python train.py --hidden_act="swiglu" --balance_loss=0.00377 --vocab_size=10146 --positions="learned" --init_std_qkv=0.035 --init_std_down=0.05 --optimizer="muon_variant" --beta1=0.95 --weight_decay=0.0 --warmup_steps=50 --final_lr_fraction=0.0 --batch_tokens=131072 --train_tokens=657700000
Below are experts of layer 5 (counted from 0) of a mixture-of-experts language model. Rows are named gate (a neuron's input weights, with its number), up (a neuron's input weights, with its number) and show model dimensions 0-223. Each number is 128 + 32 x the weight over its row's rms, rounded and kept within 0 to 255.
Before each expert's rows: "mostly gets" lists some tokens that are sent to it at least half of the time. This comes from a sample of Wikipedia text that the model never trained on.

# expert 3
mostly gets: " and", " or", " but", " &", "°N", " vs"
gate2 [181  75 163 139 101 178  92  86  65 164 132 154 132 136 143 119 136 159 145 148 152 125 167 167 150 137 115 127  99 117 137 121 156 122 111 124  82 162 134  77 107  78 101  96 119  69 143 174  95  48 163 192 151 154 158 129 125 114 139 125 165 119 114 120 113 125 140  96 134 146 146 124 147 127 120 156 102  74 138 119 100 151 139 114 110 132  98  82 133  82 114 156  85 113 103 164 122  97 155 124 184  72 144 104 134 105 224  69 143  74 152  70 103 136 136  93 146 126 120 138  81 176  68  74 191 152 177 137 119 122 151 117 139 119 121 147 108  39 143 176 111 178 138 104 148 133 181 100 151  89 181 151 146 127 155 127  95 138 152 179 134 139 155 100 116 158 111 139 137  87 104 180 170 165 140 102 184  82 104  64 126 115 105 180 104  64  57 120 134 174 117 117 153  92 101 134 166 127 141 105 200 136 132  66 151 177 118 149 124 125 122  97 118 112 149  77 136 175 134 150 205 136 139 155]
up2 [152  90 135 177 160 134  74 139 113 136 124  51  93  41 120  88 134  96 148  77 109  71 154 147 106 141 124 115 113  85 198 125 105 121 105 126 161 170 185 107 128 110  90 143 136 188 162 113 105 117 117 114 107 140 131 143 103 115 140 143 136 167 159 152 166 122 107 108  29 123 145  96 183 103 145 169 137 154 122 136 183 170 107 155  79 113 112 119  74  81  98 183 144 115 129 101 138 124  86 158  76 115 134 148 152 146 203 159 166 197 108 147 154 194 130  79  89 170 135 106 108 168 135 155 198 187 100 120  96 121 101 116 120 112 161 127 193 116  68 103 137 126 133 119 115 142 102 139 111 115  93 154 118 167 141 114 142 146  81  75 141 122 113 147 129 139 111 124 143  96 115  77 117 162 143 137 124 116 157 115 194 118  41 122 208 137 203 119 121  86  71 182 106 128 110 176 106 118 158 166 111 133 112 105 111  83 159 107 138 127 118 145  95 169 162 164 164 134 109 118 101 136  94 121]
gate3 [153  39  79 130 129 161 127 182 124 109 141 101 133 160 130  83 147 124 156 113 141 132 150 100 103 129 159 160 147 188 139  97 114 157 156 115 156  52  91 109 163 117 136 148 151  83 158 102  62 122 140 164 100  88 143 101 165 189 121 115  95 124 126 125 158  89 129 106 155 102 169 177 100 133 182 155 154  92 199  85 102  76 164 107 103 198 162 157 153 173 189 151 120 151 104 167 107 175 121 142  91 169  99 160 175 130 137 112 107  71  94 148  88 106 169 146 157 149  88 126  84 154 101 159 140 126  86 129 107 165 127 132  82 133 138 149 112 195 139  73 117 118 101 111 152  97 128  58  94 128 151 128  42 156 103 128 102 102  95 127  95 125 160 105 102 178 131 110 139 153 119  95 143  79 150 165 122  98 122 111 106 167 141  93 150 109 183 103  97  75  93 150 110 156 196 116 118 141 144  95 185 112 156 186 157 130 134 186  77 151 161  67 129  95 146  93 116 173 116 123  80 127 146 133]
up3 [157 191  92 118 175 154 124 147 138 110 111 109 135  82 104 148 110 181 133 179 126 124 114 138 127 125 134 100 201  49 143 145  74 108 116 109 111 120 200 126 124 214 100 150 143 127 157  77 132 150 111 106 112 118 149 137  83 113 137 113 147 141 110 193 131 119 142 114 150 105 124  90 133  80 185 145 110 180 101 147 146 110  93  75 122 138  64 109 133 103 127  55 125 107 165  73 157 134 132 116 148 140  62 118  52  97 174 149 131 203 128 185  55 142 153  93 138 107 144 195 176 126 109 118 101  68 165 153 146  98 146 159 118  96  96  94 112 119 131 121 125 166 129 159  96  87 145 152 105  96 126 155 120  83 127 161  99 143 187 163 123 187  91  66 124 142 113 110 165 153  98 134 180 148  35 125 126  88 130  91 117  77 122 114 138 122 182 112 164 150 143 142 163 127  75  89 141 144 105 113 144 179 128  65 160 102 162 131 123 155 204 164 142 150 125 119 114 101 103 128 126 114 157 133]
gate4 [ 76 141 198 143 183  50  66 141 132 151 174 144 129 184 151  97 143 164  96 164 134 121 142 166  72 111 170 174 104 138 190 157 121 118  73  95 139 120 115 173  86 133  98 126 162 148 106 102 160 139 135 148 151 134 120 135 153 128 145 118 139 107 141 188 121 164 104 144 119 150 140 113 159 187  91 131  61 110 108 126  86 123 165  86 136  79  69 128 129  97 106 124 116 151 120  63 119 170 137 100 152  89 110 123 102 128 159 197 159 111  90 108  99 133  74  86 172 158  74 130 136 133 139 148 162 118 104 140 137 104 136  76 162 176 152 122 140 181 126 125 130 127 119 158 129 109 103 111 179 136  64 103 123  75 138 137 123 174 100  93 178 108  91  93 116  50 126 163  82 141 101 135 119 147  92 120  99 121  85 131  88 105 111 218 123  98 145 159  69 142  89 165 147 183 105 125  88 142  98 158  59 150 160 109 129 111 189 145 157  87 147 128 143 161 132 121 188  99 178 157  90 151 136  73]
up4 [124  99 114  92 110  58 146 154 144 136 150 163 140 132 133 145 161 149 109 131 175 161 163 106  78 141 146 150 118  47 143 141  99  91  69 106  82  84 116 152 129 125 151 135 149 148 130  76 156 125 123 106 113  73 173 190 116 160 154 160 123 144 146 134 146  93 138 122  83 138 145 156 143  91  98 154  84 140 165 161 121 127 135 143 114 125 141 125 142 122 124 106 120 113  88 129 153 163 130 153 125 158 145 104  94 139 156 100  52 167 122 189 103 130 121 114  97 135 139 121 111 137 156 122 165 138 116  95 145 144 137 101 174 177 110 152  78 114 136 103 144 175  72 154 156  69 124 138 166  80 157 177 132  85 123 168 136 199 118 141  99 146 111 123 144 141 115 174 120  65  93 105  78 155 211 177 151 132 142 192 151 133 175  63 101 156 101 146 161 186 108 146  56 169  46 172 120 107 117 100 109 119 138 121  86 177 181 126 166 147  67  79 129 117  82  98 162  59  69 163  68 136 115  72]
gate5 [153 139 147  76 119  86 171  96 133 122  87  98 114 165 140  94  83  72 160 154 129  79  95 145 197 140 166  95 117 125 115 159 130 155 118 108 112 141 106 195 105 133 124 166 198 130 154 136 122 107 147 119  99 136 114 166 108 131 171  89 164 107 141 144 134 169  93  81 125 121 137 125 162 104 147 128 128 127 193 147  79  77 103 134 159  75 102 111 119 140 127 200  94 128  92  94 125 113 113 161 135  89 109  75 112  80  61 155 178 172 124 176 118 112 125  89  86  94 143  67 115 164 140 157 108 112 169 150 147  65  70 123  87 152 128 157 109  58 127  37 153 128 110  64 146 177 107  98 198 127 121 143 186 155 133 100 182 121 100  78 141 138 110 203 151 146 116 126 153 110 160 146 102 159 107 118 132 145 161 135  69 154 158 106 123 162 150  99 129  86 116 190 136 140 121 119 141 170 114 148 146 171 122 171 102 131 145 109 129 143 166 129 178 132  85 197 122 139 150 105 152  87 202  89]
up5 [ 90 102 125 102  89  88 111  83  79 152 157 152 120 150 150 133 112  90 110  66 113 147 106 108 138 102 126 129 119 106  93 143 125 155 106 152  99  99  87 138 180 186 126 109 162 172  85 145 164 156  76 124 138 156 136  79 112 140 124 142 157 119 177 124 140 149 165 117  83 143  89 138  97 103 134 197 137 201  81 143  94  94 129  54 138 164 149 109 181 127  62 145 172 175 136 141  96 150 156  99 103  90 149 111 154 150 118  86  55 201 134 125 143  82 106 117 205  91  97 127 189 149 146 163  93 146 159 119 128  95 157 105 163 111 154  90 122 137  84  79 124 128 102 112 102 181 161 149 177 184 156 143  79 140 176 158 182 160 100  86 149 130 107 198 138 166 124 201  83 133 161 143 147 122 117  92 150 155 142  89 122 156 180 155 163 112 149  93 155 142 120  99 102 118  87  59  88 118 189 134 150 118 115 127 150 136 102  95 103  96 126 127 185 103 139  90  93  82 100 128  80 156 141 150]

# expert 0
mostly gets: ",", "\",", "),", "\".", " .", "."
gate4 [163 135  58 161 154 174 107 134 131  63 164 134 115  83 145 120 113 178 101 119 165 113 130 218  40 100 104 101 153  98 138 137  96  94 131  91 134 122 123 155 163  99 229 101 122 147 127 156 121 112 149 181  96 122 111 138 108 103 189 174 131  95 131 116 158 102 114 124 145 135  80 146 134 103 158 147 206  72 172 140 118 145 144 158 111 129 114 153 146  98 139  94 160 132 123 119 195 122 146 130 134 140 154  68 101 121 139 112  63 130 127 165 155 110  69 150  88 126  91 101  87 164 157 124 147 112 125 147 126 141 192 101 119 155 105 103 124 179 117  85 173 139 141 129  95 121 140 176 187 169 161 118 138  96 105  93 102 118  97 114 132 130  99  94 166 209 120 100 140 132 116 150 109  99  97 172 144 181 126 214 165 163 120  61 121 113 107 113 100  84 141 105 123 158 144  76 119  87 141 116 151 118  83 145 111 163  70 178 141 164 117 114 105  88  91 206 141 132 131 134 112 112  51 141]
up4 [143 104 135 145 147 137 126 202 124 108 205 160 110 167 111 109 135 178 130  91  97 117 133 147 161 122 198 153 143  92 149  93  80  58 119 159 164  71 116 131 115  85 174 137 140 129  84  97 133 113 144  93 129 113 115 123 115  64 125 126 187 126 135 121 220 126 106 109 127 123 148 132 103 102 175  82 136  57 141 133 220 157 107  54  90  87 130  86 138 125 135 121 149 181  99 129 127 115  88 146 102  72 142 100 183 136 168 138 161  84 119 127 158 132  54 105 121 137 134 104 111 124 134 121 195 126  50 169 105 111 177 104  89 152 114 123  92 139 128 130 151 147 148 131 101  98 138 154 152 107 163 103 140  96 108 180 120 122 138  96 125 131 150  77 154 155  92 122  58 130 146 129 163 114 111 163 182 162  99  68 153 140 114  81 177 121 137 132 124  88  96 103 115 147 181 120 160 134  92 102 194 127 111 114 106  78 155 115 127 124 145 140 126 127 183 189 182 141 138 206  88 110 107  92]
gate5 [128 133 124  78 168 126 141 128 109 149 201 187 139  90 123 158  89 143 108 154 146 138 139  85 150 182 148 137  86 146 172 124 153  97 117 172 161  86 114 156 160 136 106 181 158 147 104 155 122 197 159 112  97 109 163 139 155 100 140 176 106 111 134 147 129 118 103  99 106  89 157  84 138 147 112 117  55 123 149 164 112 139 116 113 168 162 132  94  90  77 186 117 167 106 131 158 138  93 116 121 184  82 171 160 143 193 129 126 201  47 134 117 112 115 132  44  97 161  78 135  86 114 123  98 117 122 151 134 112 129 122 147 115 160 119 121  78 136  63 148 131  97 148 121  91 146 168  63 190 113 129  66 107 132 127 139 134 117 234 141  77 112 194 119  82  51 181 114 158 116 126 155 130 102 141 130 104 112  89 123 133 150 147  62 103 222 142 134  88  84 150 118 110  92 148 168  88 122 105 107 121 128 155 133 117 135 179 121 136 108 129 106 167 154 128 103 159 106 113 107 115 180 113  99]
up5 [144  69 133  99 141 131 129 145 141 116  82 184 131 120 182  91 156 123 163  39 123 113 142 166 100 195 115 190 106 171 109 132 103 114 162 120 103 203  94 120 136 157  95 205 108 129 169 112 111 144 114 145 170 130 142 106 146 183 186  92 104 139 104  67 143 113  93 102 150 126 118  69  93 158 101  74 137 160 136 149 137 104  63 145  69 170 111  97  77 123 135 121 132  94 134 177 156  95  74 108 114 147  66 123 114 132  93 120 122 173 143 135 143 157 145 181 117 127 131  99  84 127 136 181 162 113 127 198 138 156  99 175  73 107 145 125 117 135 104  84  98 175 127 135 150 116 104  93 134  97 154 154  90  89  94 100 134 148 153 133 129 123 146 128 122  74 144 115 136 119 211 177 152 133 127 110  89  78 122 114 156 157 104 123 135 149 134 157 132 139 106  70 157 116 122 145 228 181  94 152 152 111  75 130 189  71 129 121 110 149 168 208 123  97 141 145  80 116 113 162 104 113  94 131]
gate6 [181 148 124 129 106 177 106  80 121 108 111  77 129  63 128 134 224 124 148 110  90  93 118 154 119 199 147 165  70 110 111  74 165 124 137 115 164 147 116 150 135 112 109 155 154 150  99 100 131 119 123 211 161 118 168  89 121 167  81 188 174 148 120 187 126  94 165 144  73 170 131 119  86 110 157  45 141 141 134  99 150 162 102 192  94 142 122 137 143 169 147 149  81 162 138  60 133 107 140 107 120 147 137 176 144 129 169 119 165 114 139 110 114  88 118 168 132 131 111 170  65 107 111  90 129 151 108 168 125 136 170 142 121 138 110 121 138 128  60 138  76 126 137 103 121 177  96 111 117 145 112  96 137 116 120 108 141 116 136 103 189 117 111 143  93 158 119 156 126  74  58 122  79  40 115 233 155 124  97 134 116 128 151 149 128 118 109 168 161 107 149  39 142 175  78 156 141 131 106 103 179 154 114 133  92 167 143  78  95 144 151  76 121 108 139 152 115 128 116 109 132 131  94 154]
up6 [102 135 139 147 137  92 124 155 184 146 137 122 123 130 150 192  56 127 140 159  99 180 141 127  90  89 123  80 126 125 120 182  98  80 131 137 117 190 158 133 144 177 127 128 129 147 132 182 138 116 127  29  92 157 131 157 147 104 164  80 109 101 185 150 152 150  64 108 156  65 138 157 217 133 140 130 123  87 146 109 102 105 140  72 164 153  71 120 153 119 144 103 142  94  95 188 120 106 115  82 127 166 116 116 165  57  99 122 114 136  82 137  97 121 107 129 179 177 108  64 149 161 139 129  81 176 115 114  96 138  73 118  92 109 138 207  84  96 150 105 139 152 121 126 141 126 176 142 137 158 120 163 102 111 133 147 129 121 132  81 123 167 155  85 110 138 166 179 116  98 169 130 109 200 142  59 154 140 106 104 168  72  74  93 101 179  99 138 210 112 162 166  97 119 160 101 113 135 155 127  97 135 156 116 129 134 116 144 183  83 126 106 118 152 100 114 124 127 190 102 148 138 122  89]
gate7 [ 88 129  93 134 196  80 107 124 108 139 154 127 158  86 134 163 174 105 145 148 116 178 116 175 145 147 117 161 131  87 139 132  92 158 114  83 144  85  95 164 137  95 206 167  93  97 144 125 110 119 174  97  99 108 104 124 139 129 130 102 104 150  81 122 150 148 181  85 154 103 109 141 150 139 144 168 110 143 174 118 128  93 139 128  98  85  71  87 136 119 152  89  89 112  30 162  84  84 124 177  98 176 117 135 107 140 152 112  56 113 109 184  90 106  97 119 151 102 104 163 159  75 145 155 102 187 145 152 124 180 187 118 129 149 137 123  96 146 137  82 124  96 171 130 100 147  43 157 154 150  75 115 170 114 132 141  86 125 187 158  95 192 180 116 141 134 119 127 151 144 120 173 115 128 152 134  98 188 107  85 121 140 127 148 128 144  98  98 170 116 200 121 173 144 216 175 128 126 105  36 146 107 159 173 171 122  77 165 125 121 138  98 130  95 150 114 128 114 149 124 101 101 103 140]
up7 [106 136  66 156 144 188 127 183 125 110 113 126 144 144 145 135  30 112 134 181 130 161 125 146  84 149  69 109  96 135 176 119 105 150 129 121 125 103  72 144 151  78 184 119 135 154 158 122 153  89  84  93 179  71 118 126 158  44 132 148 145  98 128 109 152 139  94 161 108 103 114 130 125  94 182 105 113 166 150 136 136 125 104 152  27  90  90 123  86  92 142  97 107  80 147 128 210 154 155 138 157  83 133 139 162 115 119 148 111 145 121 116  96 145 122 147  91  87 138 115 114  62 128  91 108 112 136 157 154 117 134 111 166 159 193 150 145 163 113 163 183 161 146  75 114 139 171 149 125 147 191 120  79  85 133 132 128 184 125 136 125 172 128 132 125 152  53 107 149 166  71 114 144 144 117 113  91 146 165 133 151 159 154 109  54 145 138 121  63 131  82 152 125 126 117 161 116 188 113 147 168 144 165 157 138 158 111 181  95  54 111 134 120 131 141 158 191  85 152 142  80 157 102 101]

# expert 12
mostly gets: "iy", " Kh", " Bh", "hi", " Yes", "aku"
gate3 [133 107 158 151  59 160  86 124  83  49 172 137 111 151 154 141 177 171 108 163 143 150 176 148 106  87 124 151 147 127 174 165 143 135 117 132 147 139 190 110 158 117 122 101 120 136 143 122 180 177 130 108 121 125 157  60 159 112 149  69  99 107 159 131 128 195 125 135 107 179 183  47 136 112 171  66 134 132 121  67  75 131 139 117 133 172 134 177 137 117 134  68  80 154 116 171 112 133 157 116 118  90  97 120 134 147 109 129 110 143 100 181  78 141 146 128  87 105 123  76 135  93 125 150 131 170 129  99 139 103  99 153 156 198 140 133  96 123 106 111 128 136  99  95 159 131 160 191 116 120 104 152 160 132 157  92 113 106 187 111 139  77 120 107 154  77 129 150 117 113 132  93 154 156 154 128  61  99 107 167 184 157 210  73 118  57 145 141  77 128 116 111 123  66 144 125 120 118  93 137  93 147 180  98 172  89 204 185  94 116  77 131  95 110 129 137  97 156 119 110  91 180 137 113]
up3 [145 168  94 166 115  70 190 138  93 107 206  83 119  84 179 105 133 159 147 154 104 111 122 159 132  81  95 106 136 145 136  99 168 135 177 126 168 154 154 116 166 104 106 136  95 141 124 163 118 141 154  87 122 131 144 111 142 119 144  80 130 124 118  94 170  82 156 106  77  80  99 116 130 188 154 203 155 151  60 115 177 128 145 149 115  89 113 145 115 128 158 100 143  69  86 108 140 174 138  86 151 118 111 126 189 173  69 200 171  85 129 165 169 184 137 108  97 152 127 125  46 150 102 129 118  97 102  74 111 146 182 142 151 144 105  70 117 137 116 165 114  85  83 127 104 157 145 102 150 170 111 118 172 147 110 109 148 145  88 153  49  97 115  95 126 104 122 143 102 102 194 102 127 124 112  97 110 145 105 108 155  57 111 151 136 130 177 149 108  67 142  97 141 108 106 119 137 192 115 151 100 117 148 161 139 136 208 102 183 159 186 166  88 121 123 117 120 133 112 150 121 179 169 134]
gate4 [129 164 142 130  99 122 170 165 120 110 109 128 126 163 112  83 136 138 124 172 114  82  60 133 155 191 144 125 158 138 146 149 121 162 125 172 146 134 196 104 163 205  87 114 103 117  57 126 133  60  98 135 152 136 148 134  87 126 106 151  64  80 141  83 161 183 140 151 153 156 141 135 147 120 135 156 103  94 166 115 113  96  66 136  68 140 179  78 105  90 137 125 146 125  97 102  82  88 120  84 119 136 113 180 154 102 153 190 120 148 109  98  80 108 125 131  85  72 108 150 144 108 150 124  70 145  72 145 161  82 138 136  97  97 131 115 135 183 129 114 159 148 161  42 122 145 158 124 101 153 186 158 212 142 114 120 145 172 128 102 139 177 172 151  77 101 129 115 142 123 182 129 168 104  59 129 184 116  71 131 169 115 153 136 161 138 163 116 104 158 164 151 113 181 140 117 158 126  66 159  99  90 158  87 141 154 115 123 144 160 182  72 140 133 108  80 112 107 126  83 143  77 138 133]
up4 [119 158 177 100 150 118 114  54 102 119 162 109 107  91 146 110 153 150 154 161 104 133 146 118  95 138 152 117 145 149 109 152  88 164 113  86 101 186 144 126 144 160 194 169 126  48 100 125  76 176 183 186 126 107 176 117 109 163 141 167  73  64 127 106 178 124 107 142  75 134 184 126 150 113 134 113 103 109 121  89 116  88 149  96 124 168 101 143 115  67 182  78 165 104 134 107 185 144 126  83 218  92 131 133 120 134 111 137 154 179  82  92 120  99 118  71  86 170 100 108 128  75 111 147 190 122 114 104 116  94  95 117 167  97 171  86 121 148 128 132  98  80 145 125 107 110 158 105 154 159 147 127 101 151 167 104 123 108 133 121  94 134 129 156 140 113 141 197 102 149 127 136 131 210 118 134 126  87  77  93 121 137  93 125 141  80 138 126 184 149 171 154  38 118  92 168 151 105 158 181 139 132 136  98 215 127 110 104 164 132 133 166 144 165 129 104 161 103 103 113  72 151 118 117]
gate5 [182 134 137 140 132 118 137 122 150 108  78  89  87 109  56 101 100 164 206 159 172 147 129 162 102 127  92 160  57 105 169 127  96  80 170 132 138 101 100 169 123  95  87 132 152 113 202 135 116 121 149  85 124  31 135 167 169 147 131 103 154 114 109 122 141 132 167  71 123 155 108 145  88 181 124  95 167  96  84 128 138 132 128 134 167 146 128  97 136 138 157 132  69 120  80 149 150  95 120 126 149 176 140 123 115 142 192 145  52 140 153 145 126 122 171 114 131 119 139 154  84 103 151  92 113  85 155 122 135 143  98 129 149 192 145 152 146  87 104 125 124 184 108 142 113 106 100 124  72 163 160 155 167 126 101 134 156 166 129 121 140 105  79 161  76  89 143 109 181 132 126 165 138 150  75  98 118 148 131 155 135 148  99  65  97  72 154 192 184 138  66 166 162 132 115 170  89 134 103 110 213  99 158  80 127  73 102 160 151 115 146  73 128 133 125  67 176 152 125 155  90 105 135 157]
up5 [179 134 106  66 125  60 142 102 154 100 144 186  63 138 122 133 133 132 170  79 175  91  61 166 147 133  92 157 129  85 141  82 152 121 128 110 136  98 126 186 107 130  91 108 114 135 140  98 103 128 165 163 132  85 135  96 111 140 148 138 134 127 107 120 203 172  99 119 143 166 147 153 151 129 112 142 160 116 164 110 122 126 194 149 113 162 123  83 146 121  80 120 135 185  76 128 107  95  96  79 126 204 164 176  80 125 136 160  82 110 105 129 144  83 133 115 181 103 117 114  89 153 154 134 104  92 183 129 151 149  60 155  79 147 130 149 132 163 118 113 129 148  38 131  87 103  74 161 111 108 182 106 150 120 125 120 153 162  80 114 142 122 122 196 140 134 136 117 171  70 138 148 158 151  80 111 133 131 125  99 171 165 105 145 123 121 167 213 162 154  85 159 153  87 130 147  77 129  98 211 155 170 132  83 171  94 133 139 171 137  90  63  81 144 110 145 114 143 159  88 102 115 125 107]
gate6 [155 150 124 139  83 136 202 142 141  96 129  95 128  96 120 116 135 170 119 151 133 121 152  99 135 119 142 179 134 117 157 155  84 118 113 183 170 173 158 170 115  87 160 118 113 134 139 131 110 127 120  53 142 157  83 150  97  65  58  90 152 103 129 111 174 158  90 176 159  93 149  71 127  72 113 155 123 100 105 131  89 135  89 126 104 104 165  82 117  31  56 139 152 206 190 179 111 187 144 165 160 121 128 132 103 153 106 141  81 166  96 113  83 137 157 137 133 130 141 126 152 134 151  91  92 136 180 180 177  77 143 136 132 124 123 199 135  60 140 128 157 111 115 173 158  87 120  79 160 105 115  91 186 147  87 120 137 146 171 134 162  86  98 121 108 115 121 136  73 103 125 135 142  92 108 116 133 194 110 149 107 159 105  94 108 128 139 113  97 138 121  71 151 162 163 152 121 163 148 144 168  93 153 130 159  96 109 102 101 152 170 122 101 107 125  40 101  83 173 168  95 160 141 111]
up6 [179 191 100 119 103 113  96 133 114 109 132  90 115 134 136  86 128 146 100 167 157 188 168  87 173 116 147 138 103 178 142 116 141 134  79  98 107 160 118 100 123 133 124 107  76 142 151 158  78  75 107 124 168 157 155 141 163 159 136 183 148 157 141 110  95  90 149 131 138 134 163 182  93 127 162  81 127 103 158 131 108 127  81 140 165  84  72 127 103 139 185 156 208 120  85  87 100 118 138 106 112  80 125 151  98 183 129 111 126 103  96 132  84 161 133 132 205 149  90  78 106 119 105 163 142  75 107 175 146 114 163 103 154 145 129 148 194 138 126 155 146 152  42 122 111 112 172 117 148 173 126 149 182  99 139  73  85 130 138 102 166 111 108 160 183 171 159 124 115 151 161 116 156 107 132 114 138  68 141 126 104  57 182 107 113 140  94 100  57 119  80 150 178 159 121  77 119 141  89 108 111 135 110 134  55 195 122 137  90 115 174 156 165  95 119 128 131 145  79  95 151 121 205 134]